Below are experts of layer 4 (counted from 0) of a mixture-of-experts language model. Rows are named router (the router's row for the expert), gate (a neuron's input weights, with its number), up (a neuron's input weights, with its number) and show model dimensions 0-95. Each number is 50 + 15 x the weight over its row's rms, rounded and kept within 0 to 99.
After each expert's rows: a language model's description of what the expert responds to. This comes from a sample of Wikipedia text that the model never trained on.

# expert 40
router:51 51 53 57 57 62 51 50 76 63 28 31 82 55 83 55 32 37 63 47 54 41 49 61 53 36 44 54 75 54 47 28 31 64 52 78 65 47 52 53 32 84 80 35 38 48 46 55 41 60 57 60 49 38 61 23 35 66 43 39 58 65 28 70 54 69 60 73 37 69 53 23 26 43 63 51 75 62 47 50 42 79 59 25 64 56 35 36 64 28 39 56 54 55 68 33
gate4:96 47 50 64 47 28 63 38 56 72 58 45 38 84 42 53 35 42 22 49 59 29 39 40 44 29 51 66 55 66 38 77 33 50 20 49 66 51 52 25 25 65 79 38 40 72 44 28 38 60 67 55 51 46 64 55 61 71 45 49 67 37 63 67 55 77 41 48 68 51 38 38 45 46 46 73 38 34 54 72 62 46 80 59 38 29 56 51 45 44 54 59 32 46 64 37
up4:72 44 40 61 51 35 63 50 47 48 88 61 47 42 27 56 64 47 21 41 54 25 42 38 47 33 53 54 59 69 77 61 36 48 13 46 58 40 38 43 19 48 53 40 35 49 29 30 43 37 47 66 27 58 70 38 28 79 43 37 63 68 34 50 61 61 45 32 68 38 65 48 12 56 56 29 36 34 61 39 56 49 34 45 32 45 31 54 63 56 65 77 46 31 46 43
gate5:48 46 66 32 42 65 67 84 41 52 39 50 43 68 65 66 45 39 72 59 32 74 31 61 46 71 18 49 66 38 64 27 63 66 63 35 30 47 52 51 44 78 69 70 31 35 55 48 32 58 49 65 45 57 78 57 63 91 48 62 54 53 54 65 46 36 63 52 48 23 49 61 21 78 49 52 48 74 50 56 60 55 45 35 53 63 40 62 30 47 20 48 59 58 38 71
up5:43 58 64 40 41 67 41 83 42 54 63 59 49 71 54 47 45 12 45 70 45 62 65 45 48 57 53 70 48 53 51 33 37 96 77 41 52 39 49 42 36 49 59 45 74 38 59 34 38 26 80 51 38 36 77 32 42 92 35 50 49 61 68 50 61 44 63 44 39 47 50 50 60 54 57 42 32 48 43 68 25 55 34 30 50 32 47 41 36 59 55 56 46 87 23 60
It responds to: Capitalized name beginnings. Opening pieces of proper names after in, of, or a colon, such as Atlant-a, Los Angeles, C-uba, Van, Jean.

# expert 55
router:31 44 38 61 36 08 55 48 49 46 50 54 56 48 44 57 52 44 74 60 31 78 55 62 19 53 76 39 46 41 30 50 67 41 37 42 52 51 60 44 57 94 55 38 71 70 51 23 45 57 36 37 57 45 54 48 37 60 69 44 58 43 74 74 46 50 57 51 54 54 43 77 39 36 70 11 36 72 50 76 33 53 57 38 63 73 60 71 32 44 36 44 30 55 48 62
gate0:57 31 67 38 72 58 36 73 70 71 71 55 54 36 70 56 59 52 35 94 46 24 55 35 54 47 26 45 42 69 40 64 37 49 39 20 29 38 49 53 46 31 33 58 50 26 38 62 43 43 60 39 56 55 38 69 42 62 45 49 30 55 49 52 46 69 47 49 35 41 29 79 45 37 40 28 57 44 75 21 50 72 46 47 60 62 76 50 35 60 23 35 70 44 69 36
up0:36 45 18 18 48 72 64 52 39 43 49 34 48 59 38 25 65 47 41 43 76 44 65 40 71 55 42 34 68 45 84 53 24 76 66 41 73 23 49 55 60 43 38 60 25 46 25 55 25 49 41 31 40 64 46 57 63 43 60 58 23 55 64 36 66 41 38 34 60 10 53 32 55 68 57 79 53 60 36 57 48 41 67 41 36 50 40 75 59 43 61 48 49 43 55 54
gate1:22 51 32 64 52 41 40 62 38 73 27 52 49 62 51 66 55 43 76 51 46 73 78 44 54 50 53 61 31 17 21 39 42 54 31 43 55 52 68 59 48 60 69 79 48 37 37 40 57 46 42 24 35 52 55 73 37 56 41 26 37 72 53 39 31 56 56 17 77 28 32 48 52 69 52 50 46 55 47 63 44 58 51 46 48 53 22 50 40 35 40 69 62 88 63 76
up1:48 32 49 50 77 56 54 55 45 27 76 81 25 77 60 56 21 59 50 51 34 69 38 77 29 62 28 18 58 40 39 32 34 45 47 59 36 60 25 71 44 30 43 64 47 38 79 58 30 39 56 59 70 40 47 39 44 61 40 66 49 25 61 66 47 56 50 78 64 48 43 55 37 32 68 37 19 51 42 57 53 40 55 25 33 62 72 60 43 42 47 43 56 57 42 38
It responds to: Abstract verb and noun stems. Word-start stems in expository prose, often after a, the or to, e.g. foc-us, sugg-, develop, insp-ired, aud-ited, stand-ards.

# expert 30
router:48 53 46 64 53 43 31 49 49 65 39 59 55 80 52 60 49 26 75 36 34 57 69 40 66 70 75 38 62 58 61 39 52 24 51 75 60 79 34 44 57 78 71 22 51 35 49 25 76 39 56 23 38 63 80 59 43 47 45 62 40 65 44 46 47 65 55 52 53 63 70 39 73 62 30 41 73 57 52 63 48 41 73 34 36 70 60 31 65 23 36 67 50 46 31 45
gate0:41 72 23 51 59 48 19 62 34 43 51 82 62 64 64 22 55 78 60 60 44 40 46 45 73 57 73 40 51 54 42 28 47 53 28 42 43 19 42 68 46 68 36 31 50 73 54 19 61 36 59 49 61 40 74 70 32 50 31 51 68 39 65 52 62 53 70 47 46 48 50 39 55 56 39 38 61 57 43 68 45 50 57 65 60 81 34 56 64 46 51 58 48 45 00 44
up0:30 52 71 56 30 34 80 39 41 43 37 34 49 48 23 56 43 52 52 39 62 69 74 24 38 58 60 52 72 61 45 48 66 58 47 60 30 67 26 29 45 35 45 73 92 44 51 61 15 50 47 31 22 54 34 28 62 52 58 61 50 36 25 50 21 42 62 36 40 35 32 57 45 43 33 29 47 40 45 58 62 51 62 37 28 48 55 58 54 43 49 70 34 73 67 42
gate1:77 35 53 52 47 39 64 53 53 27 50 49 53 57 24 34 75 56 29 49 43 43 68 29 69 48 51 47 41 37 07 31 46 71 59 66 48 71 69 53 61 74 35 57 40 68 62 53 65 50 61 58 35 36 56 19 56 35 52 43 62 36 16 68 60 34 84 36 50 30 50 55 60 82 52 57 57 61 26 47 59 42 49 42 46 34 34 48 35 48 45 69 24 62 51 73
up1:56 50 63 56 49 76 48 69 55 53 31 50 71 18 63 50 48 63 50 36 50 40 28 87 52 36 14 53 46 55 59 72 56 53 71 59 62 42 59 28 34 63 17 43 45 43 49 35 51 37 47 36 49 46 44 50 61 39 65 47 70 78 69 40 23 41 44 36 58 56 36 31 38 44 53 00 62 58 47 52 52 42 52 40 45 73 33 20 36 44 50 42 55 59 60 62
It responds to: Table spaces, stre- stems. Blank space tokens between numbers in score tables, plus word-start stems like stre-, oper-, offic-, Sy-, Techn-, as in strengthening.

# expert 27
router:42 44 40 51 77 40 49 46 21 30 66 46 40 54 65 29 64 71 67 35 24 61 32 59 50 55 71 16 45 38 64 85 43 41 36 52 22 65 71 51 45 17 25 48 58 42 54 58 38 48 88 65 75 39 29 48 48 38 49 60 57 33 50 42 47 32 35 58 52 27 38 38 53 57 43 35 46 64 63 52 77 54 26 47 36 76 61 53 56 41 43 62 54 31 46 41
gate2:44 43 78 56 61 16 58 49 54 68 23 42 55 63 48 46 57 77 33 50 30 53 36 45 62 37 68 74 62 40 46 70 62 45 36 66 31 61 44 47 82 28 29 55 40 37 57 56 53 61 68 54 58 27 31 80 40 33 47 64 54 14 57 28 58 36 77 70 51 46 47 53 55 39 36 57 56 49 42 45 63 82 57 50 28 50 62 62 52 59 12 54 42 60 40 72
up2:41 58 60 38 58 37 45 32 55 70 41 25 89 43 38 33 64 77 47 37 36 44 55 45 59 37 54 43 70 43 52 61 48 34 43 55 37 70 44 38 71 27 38 49 36 31 64 41 66 52 45 73 57 45 21 75 06 42 32 76 44 33 54 41 44 57 36 54 42 37 53 58 56 34 40 70 42 25 55 36 61 78 83 63 59 70 59 57 35 60 31 49 72 45 47 62
gate3:69 34 63 24 64 79 44 74 67 60 40 66 73 56 37 37 45 83 31 39 65 68 21 58 45 36 52 40 76 41 36 65 70 59 60 32 76 52 44 43 34 72 37 44 48 30 48 65 43 19 44 70 45 44 59 44 48 16 44 72 36 32 05 50 45 82 58 48 57 57 48 47 30 66 47 59 42 58 44 48 66 35 42 60 52 52 53 43 38 45 54 48 51 57 41 42
up3:55 39 26 11 69 74 40 63 39 61 49 57 81 32 21 25 23 55 70 35 37 50 56 65 12 49 63 40 45 41 56 68 37 56 64 62 45 56 71 57 43 54 63 53 21 57 46 51 49 25 72 78 55 42 70 60 42 59 57 38 75 44 41 41 47 39 40 52 62 29 50 43 42 53 41 60 19 77 50 48 44 54 41 45 65 60 56 19 57 33 58 62 55 40 65 47
It responds to: Word-final pieces. Final pieces completing common words split after a short start, such as par-ish, mar-sh, suc-ceeded, behav-ior, fam-ous.

# expert 18
router:27 35 60 45 32 84 69 34 37 46 23 52 76 57 47 42 62 66 44 54 60 24 59 45 74 81 64 32 30 49 81 43 63 52 51 61 49 29 46 39 42 38 70 35 50 27 37 39 16 59 75 43 48 76 58 44 48 57 60 45 38 50 76 57 29 30 67 54 51 43 69 46 66 60 41 78 37 51 44 47 37 45 52 31 73 47 57 80 51 58 43 47 47 62 41 74
gate0:63 40 77 55 71 62 55 54 82 38 62 66 59 41 39 41 61 57 36 29 63 74 45 74 49 61 41 41 37 57 62 40 53 17 65 34 52 26 50 37 53 52 53 39 58 43 52 44 38 74 21 28 77 47 67 38 71 39 44 71 51 42 70 25 37 38 58 32 48 58 71 41 58 67 54 28 30 66 67 42 60 38 68 45 53 10 50 66 42 63 31 40 26 40 41 60
up0:49 67 74 57 44 45 59 14 44 79 75 25 27 43 58 61 43 38 76 35 54 53 39 41 36 47 47 60 21 73 58 56 47 72 47 80 28 70 55 57 40 61 56 57 30 23 47 36 67 63 38 42 62 64 56 20 64 76 57 29 60 38 51 39 55 58 41 55 55 38 50 60 31 56 56 40 53 24 75 54 39 60 52 17 57 39 57 45 47 52 31 48 67 40 66 74
gate1:37 80 50 43 50 69 70 42 46 29 56 44 70 73 41 46 71 47 54 66 37 49 47 43 73 61 36 40 39 23 66 58 41 71 45 54 62 42 56 25 36 54 51 25 48 40 17 43 38 46 45 30 37 39 66 34 39 26 51 50 63 43 52 57 59 55 55 47 67 53 52 81 62 68 46 74 43 28 68 42 59 26 16 39 20 57 54 47 72 52 83 38 46 51 60 84
up1:22 83 56 20 50 65 67 75 38 66 69 51 43 67 43 33 41 57 51 42 56 49 83 45 88 56 59 66 54 37 48 29 52 46 61 49 65 48 66 31 59 52 35 36 33 53 50 69 86 30 63 23 34 59 46 33 60 31 51 51 42 52 68 33 54 46 69 45 53 40 65 71 46 62 45 77 62 51 41 70 51 38 33 48 62 58 44 40 43 42 63 69 15 63 67 55
It responds to: Biographical verb stems. Verbs and verb stems in narrative biography after was, he or to, such as killed, decided, appointed, surv-ived, ext-, resp-, plus Cont-rol.

# expert 6
router:26 44 67 55 32 54 49 24 50 30 67 43 43 46 52 32 60 53 58 41 53 32 45 51 57 48 71 59 50 46 57 53 69 55 59 68 55 52 73 43 54 49 31 43 53 28 52 55 28 32 72 59 32 60 28 21 42 71 60 55 14 31 64 64 60 73 49 68 58 39 57 69 60 56 37 36 17 65 51 32 49 64 47 31 61 57 42 57 27 77 34 62 23 76 89 44
gate0:43 52 56 39 70 52 58 61 90 52 40 42 57 45 59 24 45 56 58 43 01 34 31 53 52 34 62 23 61 58 27 70 71 67 67 61 27 51 63 42 40 41 63 34 55 36 52 65 27 63 49 70 68 45 31 47 63 51 44 58 28 48 62 68 45 53 18 59 33 38 89 68 39 41 59 39 38 45 54 50 67 82 54 39 60 50 73 59 51 46 33 53 39 56 52 40
up0:42 49 66 31 60 60 46 59 67 48 45 51 48 50 58 25 59 49 48 32 04 48 76 50 58 53 61 33 63 60 15 51 64 76 48 65 27 54 51 37 33 65 47 31 40 67 48 63 31 41 63 48 54 79 48 64 47 49 49 39 55 30 45 34 59 35 42 60 47 42 95 49 77 54 33 32 58 34 27 43 77 68 57 40 72 59 58 55 65 52 38 27 39 69 72 58
gate1:48 38 68 39 61 46 44 60 52 19 45 60 56 25 54 37 35 74 16 59 53 69 19 41 80 42 48 51 69 31 55 46 63 59 52 55 37 40 61 45 56 71 25 76 86 53 48 66 61 11 48 44 65 34 40 40 40 36 48 70 51 45 58 69 53 56 50 53 50 61 68 50 60 38 47 70 25 36 55 57 49 43 28 77 37 71 34 53 23 49 43 52 17 56 53 49
up1:16 46 61 61 57 59 37 33 74 30 64 46 65 55 54 23 32 35 34 55 63 52 53 40 53 56 54 55 64 53 63 35 51 63 62 82 38 63 75 36 46 72 36 34 52 27 61 65 50 28 64 52 69 46 28 48 46 39 52 57 36 21 60 78 48 49 53 84 52 46 52 28 77 57 51 52 37 51 34 42 67 54 46 64 58 59 31 30 57 43 45 65 16 70 81 28
It responds to: Word-initial fragments. Opening pieces of a word split into tokens, often single letters or clusters, such as f, g, vol, conc, cr, sec, ext.

# expert 35
router:41 48 61 58 41 42 32 39 60 67 69 48 71 76 60 64 40 44 62 64 55 69 56 60 60 48 55 31 65 73 49 40 37 48 42 71 36 75 48 76 19 52 23 64 61 39 45 34 61 62 52 42 54 43 36 36 29 49 69 51 64 45 62 73 32 49 69 51 50 67 43 72 41 21 87 37 38 21 38 36 41 70 72 34 47 36 60 48 87 43 33 40 29 64 49 59
gate4:33 57 74 46 45 57 67 56 69 41 56 20 37 66 64 95 56 49 57 51 37 66 35 19 54 41 70 40 45 58 60 48 55 43 40 60 52 62 66 46 39 73 42 55 50 27 66 66 37 38 73 43 31 31 95 67 49 52 56 53 57 40 47 52 68 42 60 60 43 36 57 50 82 45 54 48 38 39 64 42 47 38 11 53 50 29 84 37 62 39 52 59 78 51 52 58
up4:55 66 44 33 61 37 31 68 54 67 60 47 28 61 70 60 54 35 60 67 34 33 34 39 47 43 36 74 50 41 42 52 52 65 41 48 38 35 25 26 61 44 71 58 33 67 55 63 87 56 66 35 40 58 22 37 50 85 61 74 32 45 41 35 53 48 29 52 30 54 54 74 56 51 67 54 68 29 68 49 63 42 42 40 63 42 79 51 38 77 56 35 88 50 64 49
gate5:47 58 41 87 51 47 39 54 36 54 69 43 31 67 42 59 36 42 57 54 37 51 45 29 34 57 57 57 56 45 33 48 53 63 71 28 44 56 44 68 30 66 25 67 10 53 63 46 55 45 53 62 31 40 22 77 55 71 34 42 32 77 45 47 71 66 32 40 83 29 72 35 56 97 54 35 74 46 42 48 58 57 54 45 53 55 48 43 42 58 47 43 55 25 62 38
up5:55 28 36 23 55 43 34 56 50 37 47 37 67 31 51 46 80 73 46 68 50 44 58 63 66 48 52 31 49 38 66 62 48 69 38 57 61 40 47 43 66 34 79 39 54 45 37 57 47 37 50 66 65 27 71 24 50 42 40 73 25 50 78 49 32 53 71 62 23 36 43 42 30 17 41 53 29 82 53 48 43 14 51 64 53 65 55 52 39 56 53 68 57 62 51 19
It responds to: Line ends in lists. Line breaks ending bulleted list entries, often after a closing parenthesis holding dates or credits, and sentence starts such as He, During.

# expert 36
router:67 52 11 33 40 66 40 46 44 20 30 36 48 38 45 61 65 52 50 26 53 59 52 60 71 49 51 29 34 40 49 43 33 55 53 49 75 43 61 61 64 59 64 36 56 78 21 57 43 40 84 69 42 57 68 55 59 34 36 60 33 31 72 30 29 64 19 55 49 47 61 24 65 63 53 67 39 78 29 66 42 66 40 56 49 57 40 68 57 30 49 58 51 60 29 70
gate0:49 55 26 22 23 62 46 35 57 20 58 72 55 71 57 54 65 45 55 39 73 62 39 46 24 52 68 82 45 49 45 56 45 39 47 45 25 44 53 39 55 33 48 65 16 29 59 59 49 62 73 63 53 46 43 86 51 70 35 26 35 42 66 23 43 63 37 69 55 37 67 54 70 64 41 26 46 45 58 23 69 41 47 70 57 41 59 47 47 56 58 68 38 60 78 48
up0:79 25 25 27 17 63 47 54 72 49 44 53 65 76 60 47 41 52 62 45 73 70 60 56 43 26 42 75 35 58 54 58 36 44 52 50 50 41 44 38 35 31 43 69 51 40 43 62 58 55 74 69 35 61 41 40 55 31 34 70 11 43 67 59 43 39 45 54 52 27 45 36 65 59 23 41 60 71 67 61 81 43 34 66 55 59 50 51 53 49 23 68 45 70 76 46
gate1:59 59 41 53 21 55 54 35 52 49 50 72 29 61 58 59 22 49 77 49 21 47 42 46 54 44 64 48 28 62 61 34 46 56 47 53 45 62 55 65 32 63 61 47 39 86 49 63 77 59 78 26 66 38 69 69 48 56 48 64 48 43 45 68 71 73 36 42 20 28 68 53 46 20 44 31 37 58 60 61 79 44 44 80 70 67 36 54 34 53 38 68 44 45 30 48
up1:74 47 51 45 42 48 53 27 76 38 45 41 00 44 71 66 45 59 53 52 47 48 57 14 61 29 71 64 35 59 57 47 42 65 51 63 47 35 57 64 50 61 59 27 35 50 47 51 60 65 48 48 34 45 50 60 24 44 59 67 31 33 70 71 70 51 56 32 58 43 23 39 50 19 61 26 63 44 53 52 67 80 41 67 78 64 39 53 43 55 43 48 43 37 24 56
It responds to: Mid-word stems, abstract nouns. Middle pieces of Latinate words after prefixes, like acc-um-ulated, circ-um-stance, neg-otiate, plus nouns such as position, term, form.

# expert 52
router:51 54 59 29 45 95 80 73 31 77 43 39 32 52 65 33 38 77 44 60 61 57 64 52 56 62 58 35 46 80 48 69 74 53 42 60 32 40 49 72 23 56 29 72 36 66 40 22 29 56 66 53 45 59 45 55 43 43 57 40 47 55 79 30 29 24 55 29 44 42 58 55 70 63 47 56 64 46 57 47 48 31 83 50 40 65 69 39 43 41 53 55 52 51 57 65
gate6:48 34 45 57 28 39 19 35 42 44 38 45 42 39 48 32 36 52 80 38 57 68 38 37 47 40 61 42 48 59 25 38 51 52 45 63 29 42 79 46 45 32 36 58 56 64 43 45 49 43 59 32 32 60 36 54 61 52 60 19 46 42 46 59 44 58 73 46 50 50 22 41 02 42 55 43 63 47 26 80 66 24 38 26 42 60 67 71 57 55 45 65 64 67 79 77
up6:65 31 35 46 49 24 48 40 39 61 64 68 27 87 52 42 42 48 37 59 62 71 39 44 58 59 52 45 60 49 35 37 37 37 67 61 42 45 93 45 33 60 29 51 33 56 59 40 38 70 57 23 47 30 58 25 28 64 67 50 41 55 33 46 38 47 38 45 49 54 33 43 68 57 97 59 49 40 61 28 46 31 57 54 29 25 27 37 44 29 59 45 77 45 52 53
gate7:36 55 45 31 56 33 56 48 71 65 29 44 48 34 66 65 63 13 29 51 40 35 61 26 29 63 51 90 65 74 19 52 83 70 45 64 38 60 58 44 23 56 51 45 27 27 47 67 47 62 72 23 61 31 64 35 56 28 45 55 39 43 53 34 66 68 45 57 76 49 82 56 51 50 46 30 54 65 51 48 43 45 55 50 44 41 57 67 65 71 45 46 58 56 51 52
up7:33 60 55 67 45 70 27 67 74 36 62 45 48 48 72 27 43 46 31 55 28 34 46 48 38 63 41 66 27 60 39 38 69 59 75 63 61 47 65 67 33 64 48 41 41 30 78 70 39 82 64 39 77 54 40 76 73 46 40 28 52 34 67 46 59 50 73 37 47 48 75 46 50 71 22 33 59 65 55 63 80 45 61 50 45 50 30 61 54 52 47 50 68 37 45 26
It responds to: Career narrative transitions. Sentence and paragraph starts in sports and career biographies: He, She, During, After, continued, and periods ending paragraphs.

# expert 25
router:40 37 59 74 75 39 26 63 52 15 45 51 59 42 75 45 43 63 68 46 54 69 27 64 78 70 42 24 33 54 66 45 43 68 48 54 55 49 76 31 45 62 72 32 67 59 54 71 35 37 69 56 51 53 77 27 48 53 34 66 56 59 56 29 28 41 50 59 56 62 70 39 41 54 45 29 51 42 36 57 72 39 61 25 48 77 39 52 40 43 79 47 24 69 36 55
gate0:24 40 44 11 08 49 57 76 36 21 48 47 63 43 54 51 50 70 37 53 48 52 25 44 33 38 46 08 37 52 56 48 38 44 45 16 61 53 41 62 77 69 37 65 50 76 42 38 61 47 39 21 32 50 36 49 25 58 36 56 44 59 41 43 65 46 43 42 53 55 62 62 66 64 57 86 46 61 40 45 37 28 58 56 64 47 50 36 43 31 55 47 45 65 57 64
up0:41 49 44 49 24 54 32 74 55 34 57 39 62 43 65 78 65 37 80 50 37 51 34 65 40 66 59 38 34 54 62 58 21 70 57 28 54 53 65 63 55 88 41 44 59 78 58 59 60 55 61 34 42 34 52 51 44 15 31 63 51 40 45 30 50 32 08 46 51 62 43 44 64 62 40 43 29 70 44 64 54 32 46 56 51 44 36 40 45 22 46 58 70 82 30 45
gate1:37 42 60 61 57 20 72 52 61 31 63 53 43 63 36 23 57 60 53 22 56 36 16 31 55 60 59 35 61 51 38 65 50 63 64 55 58 52 78 47 35 68 53 66 49 63 41 37 85 31 67 41 55 64 36 26 49 28 56 23 39 55 59 62 82 70 43 64 64 52 32 60 43 49 58 39 56 61 51 34 43 50 22 29 20 66 50 66 39 63 62 27 45 41 45 26
up1:51 66 32 39 59 56 47 34 27 32 55 66 63 47 49 54 72 40 57 82 54 50 59 53 26 44 63 53 42 22 57 29 49 23 56 26 58 39 17 68 61 32 62 48 24 44 53 60 48 56 35 49 66 62 38 54 80 67 69 51 51 51 16 50 36 36 32 50 52 37 74 44 51 51 52 56 49 52 36 27 67 50 73 90 42 56 71 51 34 41 35 56 54 22 53 77
It responds to: Concessive connectives, word middles. Concessive words such as However, although, though, while, if, plus middle pieces such as rem-ark-ed, contro-vers-y.

# expert 54
router:53 68 73 44 59 63 54 53 52 47 43 55 53 45 68 59 26 35 53 53 26 33 51 63 63 60 76 19 69 50 89 27 31 49 42 82 65 73 64 64 18 66 60 34 56 26 62 52 44 55 40 61 51 52 58 48 70 48 52 50 50 50 25 53 46 35 58 25 50 57 90 26 50 36 54 53 59 45 70 56 59 55 73 22 44 57 51 40 57 40 47 37 29 71 75 60
gate2:39 50 75 54 53 84 47 55 48 20 82 56 52 57 35 47 52 28 53 54 49 14 63 47 71 60 62 41 51 57 43 31 77 26 50 49 53 48 64 80 35 28 42 37 36 36 45 45 19 50 37 75 49 51 47 68 57 30 59 59 41 45 29 30 41 35 63 53 27 46 95 33 32 62 53 64 46 53 51 51 33 37 40 36 66 65 41 59 39 49 45 21 60 50 42 60
up2:52 53 86 53 50 47 62 61 43 12 66 63 62 48 46 29 66 60 40 47 62 20 51 55 60 56 59 25 60 53 50 52 58 26 49 43 68 60 65 60 38 22 35 65 45 55 28 43 19 58 43 72 43 52 31 18 55 33 47 47 46 48 32 38 26 58 60 46 43 50 83 46 33 54 59 69 52 37 71 36 52 42 37 50 49 47 43 63 08 67 46 27 43 38 37 78
gate3:52 21 60 51 42 46 46 46 28 04 69 55 84 42 28 14 64 63 44 46 38 40 61 49 50 41 55 40 35 58 50 48 45 50 45 58 39 25 52 21 40 48 59 51 40 52 44 69 59 68 64 65 51 44 74 48 51 26 59 61 30 46 42 55 38 43 13 39 28 50 51 49 66 53 23 72 19 30 29 53 71 31 69 40 43 46 31 42 40 54 48 50 51 48 74 36
up3:52 71 54 57 34 41 40 35 53 64 50 18 54 79 37 69 30 39 35 49 67 68 46 63 65 38 46 74 43 36 24 61 44 60 58 44 76 72 35 59 76 67 50 29 49 50 58 33 76 62 67 37 42 53 19 40 51 63 58 47 59 41 56 56 65 76 68 58 60 51 37 39 38 43 52 29 50 60 59 29 25 89 54 66 52 72 59 50 53 31 43 62 62 59 68 20
It responds to: Stems before -ation endings. Stems and names taking endings next, such as Jer-us-alem, oper-ated, Sec-retary, develop, David, plus digits like 5 in years.

# expert 59
router:62 57 22 53 61 51 47 54 52 47 37 63 60 46 73 51 28 30 76 29 51 59 55 57 59 50 30 51 46 63 57 62 22 40 53 78 51 70 67 58 50 57 70 27 74 30 57 74 72 69 57 64 49 42 46 31 39 47 62 46 72 25 24 75 25 56 64 45 32 81 41 32 61 36 45 21 63 72 40 48 44 58 69 38 47 57 43 23 66 43 29 58 63 42 61 47
gate2:77 44 74 57 49 64 32 41 58 42 54 59 43 51 45 48 52 62 83 52 75 64 30 49 59 49 61 52 42 51 48 53 37 38 27 33 30 55 27 73 79 34 43 50 54 25 67 21 18 66 51 74 59 35 38 42 84 45 60 50 54 29 91 44 52 66 51 53 59 61 62 35 38 35 58 74 36 63 80 68 56 37 61 60 31 46 44 45 54 57 25 62 40 48 54 57
up2:57 63 40 66 48 66 37 58 49 44 65 81 61 40 36 16 63 33 40 41 47 56 70 64 64 59 72 60 24 63 79 31 55 57 59 35 76 49 49 55 51 69 45 23 76 37 59 39 52 43 63 45 50 44 18 29 51 47 53 40 61 45 40 66 54 62 59 36 38 56 61 46 31 65 59 47 17 20 37 47 49 39 36 41 39 04 69 43 38 61 48 75 69 44 59 41
gate3:49 57 50 44 31 51 39 48 58 38 34 49 63 64 54 52 69 28 54 66 51 17 56 18 70 82 47 52 39 88 44 34 41 57 56 59 25 55 29 52 38 60 65 51 44 58 66 67 44 56 35 63 54 70 14 38 40 65 19 43 34 61 36 13 44 53 44 47 44 56 59 71 60 54 66 35 62 59 64 42 76 57 39 38 64 50 21 63 60 52 46 24 62 70 34 46
up3:30 39 49 64 58 39 53 37 52 67 39 70 35 58 31 26 52 46 22 22 37 89 32 57 52 51 43 34 48 36 37 58 77 53 49 67 83 66 42 35 65 31 57 79 63 49 37 50 79 59 64 42 77 54 68 61 49 62 70 53 55 36 57 65 46 75 51 44 49 45 38 65 43 57 53 47 20 32 34 48 30 60 54 44 57 68 60 46 42 62 64 94 49 47 49 55
It responds to: Year prefixes and scientific text. Year-start pieces such as 201, 198 before a final digit, and word endings in scientific or taxonomy text, such as activ-ity.

# expert 24
router:46 46 71 60 68 58 50 49 52 55 51 24 67 45 67 60 32 57 78 46 27 56 59 38 69 71 79 56 61 44 63 31 58 31 83 64 63 56 62 41 37 43 49 59 73 34 46 33 75 77 61 50 48 59 67 56 35 44 46 72 67 53 49 87 63 70 73 51 47 54 24 26 66 44 55 57 28 49 52 48 32 50 58 31 54 35 54 23 69 29 43 73 72 49 39 36
gate4:52 60 34 61 44 49 55 60 53 34 50 34 78 36 53 58 62 90 64 46 81 26 69 64 53 41 36 59 65 36 48 53 31 58 56 52 56 42 59 41 40 74 34 71 41 58 64 22 64 68 44 25 43 33 41 35 47 32 41 74 53 58 39 57 57 83 59 39 73 41 69 51 37 48 79 62 18 47 69 36 26 46 49 56 63 51 67 62 18 46 56 63 59 68 63 33
up4:56 46 54 48 51 45 36 41 37 61 44 71 33 62 34 33 50 10 54 28 31 46 44 37 33 66 72 37 65 52 38 40 49 40 39 36 19 62 55 63 67 12 66 46 36 41 32 71 48 34 30 59 55 81 50 66 54 52 50 41 36 43 40 36 32 42 37 48 41 87 32 58 62 56 28 44 72 26 23 73 75 56 38 53 38 48 44 45 65 68 57 34 37 31 46 47
gate5:48 41 57 50 82 36 15 48 35 46 56 37 35 49 84 40 26 57 55 59 48 59 30 52 55 48 70 77 56 43 52 38 33 38 49 26 75 56 71 58 67 48 57 79 58 58 27 24 29 63 29 70 41 58 52 26 42 65 40 55 46 59 44 40 66 59 62 44 62 16 60 43 29 40 70 51 38 54 64 32 46 73 43 39 20 39 48 41 19 41 46 40 45 67 44 55
up5:76 56 34 56 00 61 75 63 60 56 46 61 58 40 30 55 67 35 40 39 43 44 56 40 47 46 40 33 44 62 44 60 61 49 51 67 47 43 35 37 38 54 56 39 42 46 81 79 64 39 65 36 42 39 47 73 55 48 59 43 45 47 58 39 26 36 19 57 36 56 59 54 66 54 33 58 80 56 37 66 54 22 69 54 80 49 45 83 73 77 29 61 46 47 71 55
It responds to: Sports, film, media terms. Terms in sports tables and media lists, such as League, Cup, game, TV, Award, Championship, plus opening parentheses before years in discographies.

# expert 0
router:43 67 43 47 50 22 48 62 34 46 73 52 75 37 50 23 50 69 66 61 36 47 70 71 56 07 78 41 35 15 45 68 42 50 45 46 36 49 59 41 43 55 36 73 43 49 54 47 57 51 67 52 58 29 20 50 61 71 50 43 66 62 45 45 44 83 58 62 53 41 33 41 24 48 60 31 26 55 67 33 40 43 32 34 29 71 58 57 34 38 44 61 23 56 60 35
gate0:53 30 20 78 63 46 40 55 39 43 53 61 42 52 66 67 31 37 50 52 43 58 53 40 49 48 72 53 51 56 41 77 48 80 67 51 57 54 55 62 51 50 40 89 56 57 44 65 55 82 56 46 54 97 54 52 58 70 63 61 24 41 60 48 75 44 80 66 86 26 34 57 68 65 61 41 29 75 36 52 49 75 45 30 48 62 58 57 49 61 55 61 44 35 61 42
up0:45 51 65 30 59 57 58 65 53 68 57 28 62 20 40 25 53 45 41 48 65 37 61 46 76 57 29 54 64 52 53 35 85 59 49 33 64 38 47 60 48 24 78 38 40 26 45 39 43 63 41 62 49 34 53 62 42 49 14 51 33 45 57 34 37 47 23 32 31 68 77 47 28 42 32 57 62 44 50 28 55 49 72 75 65 51 37 72 42 62 63 63 84 71 48 48
gate1:56 49 79 34 56 42 48 58 37 39 70 46 65 30 36 26 51 69 40 34 70 49 65 39 48 24 41 36 56 35 38 68 49 50 22 32 60 39 73 40 50 63 56 73 59 72 90 54 65 32 51 58 45 22 42 27 56 46 30 57 61 49 43 60 73 58 68 50 45 55 51 55 40 56 77 58 26 41 32 17 60 40 33 37 47 79 40 31 24 61 68 44 42 52 58 37
up1:57 65 35 65 49 37 60 55 42 43 63 78 48 35 69 26 61 49 27 46 56 67 34 75 35 49 40 65 43 71 65 53 64 52 35 64 55 47 60 76 46 42 58 55 60 49 29 43 33 40 19 37 41 69 35 59 46 71 39 35 46 50 39 63 54 41 46 59 54 48 56 65 56 58 90 20 83 50 69 48 53 34 64 66 64 56 48 42 32 38 36 38 40 73 48 00
It responds to: Word endings, common adjectives. Endings completing verbs and nouns, like inflic-ted, pl-anted, medic-ine, plus common adjectives and participles such as small, large, used, given.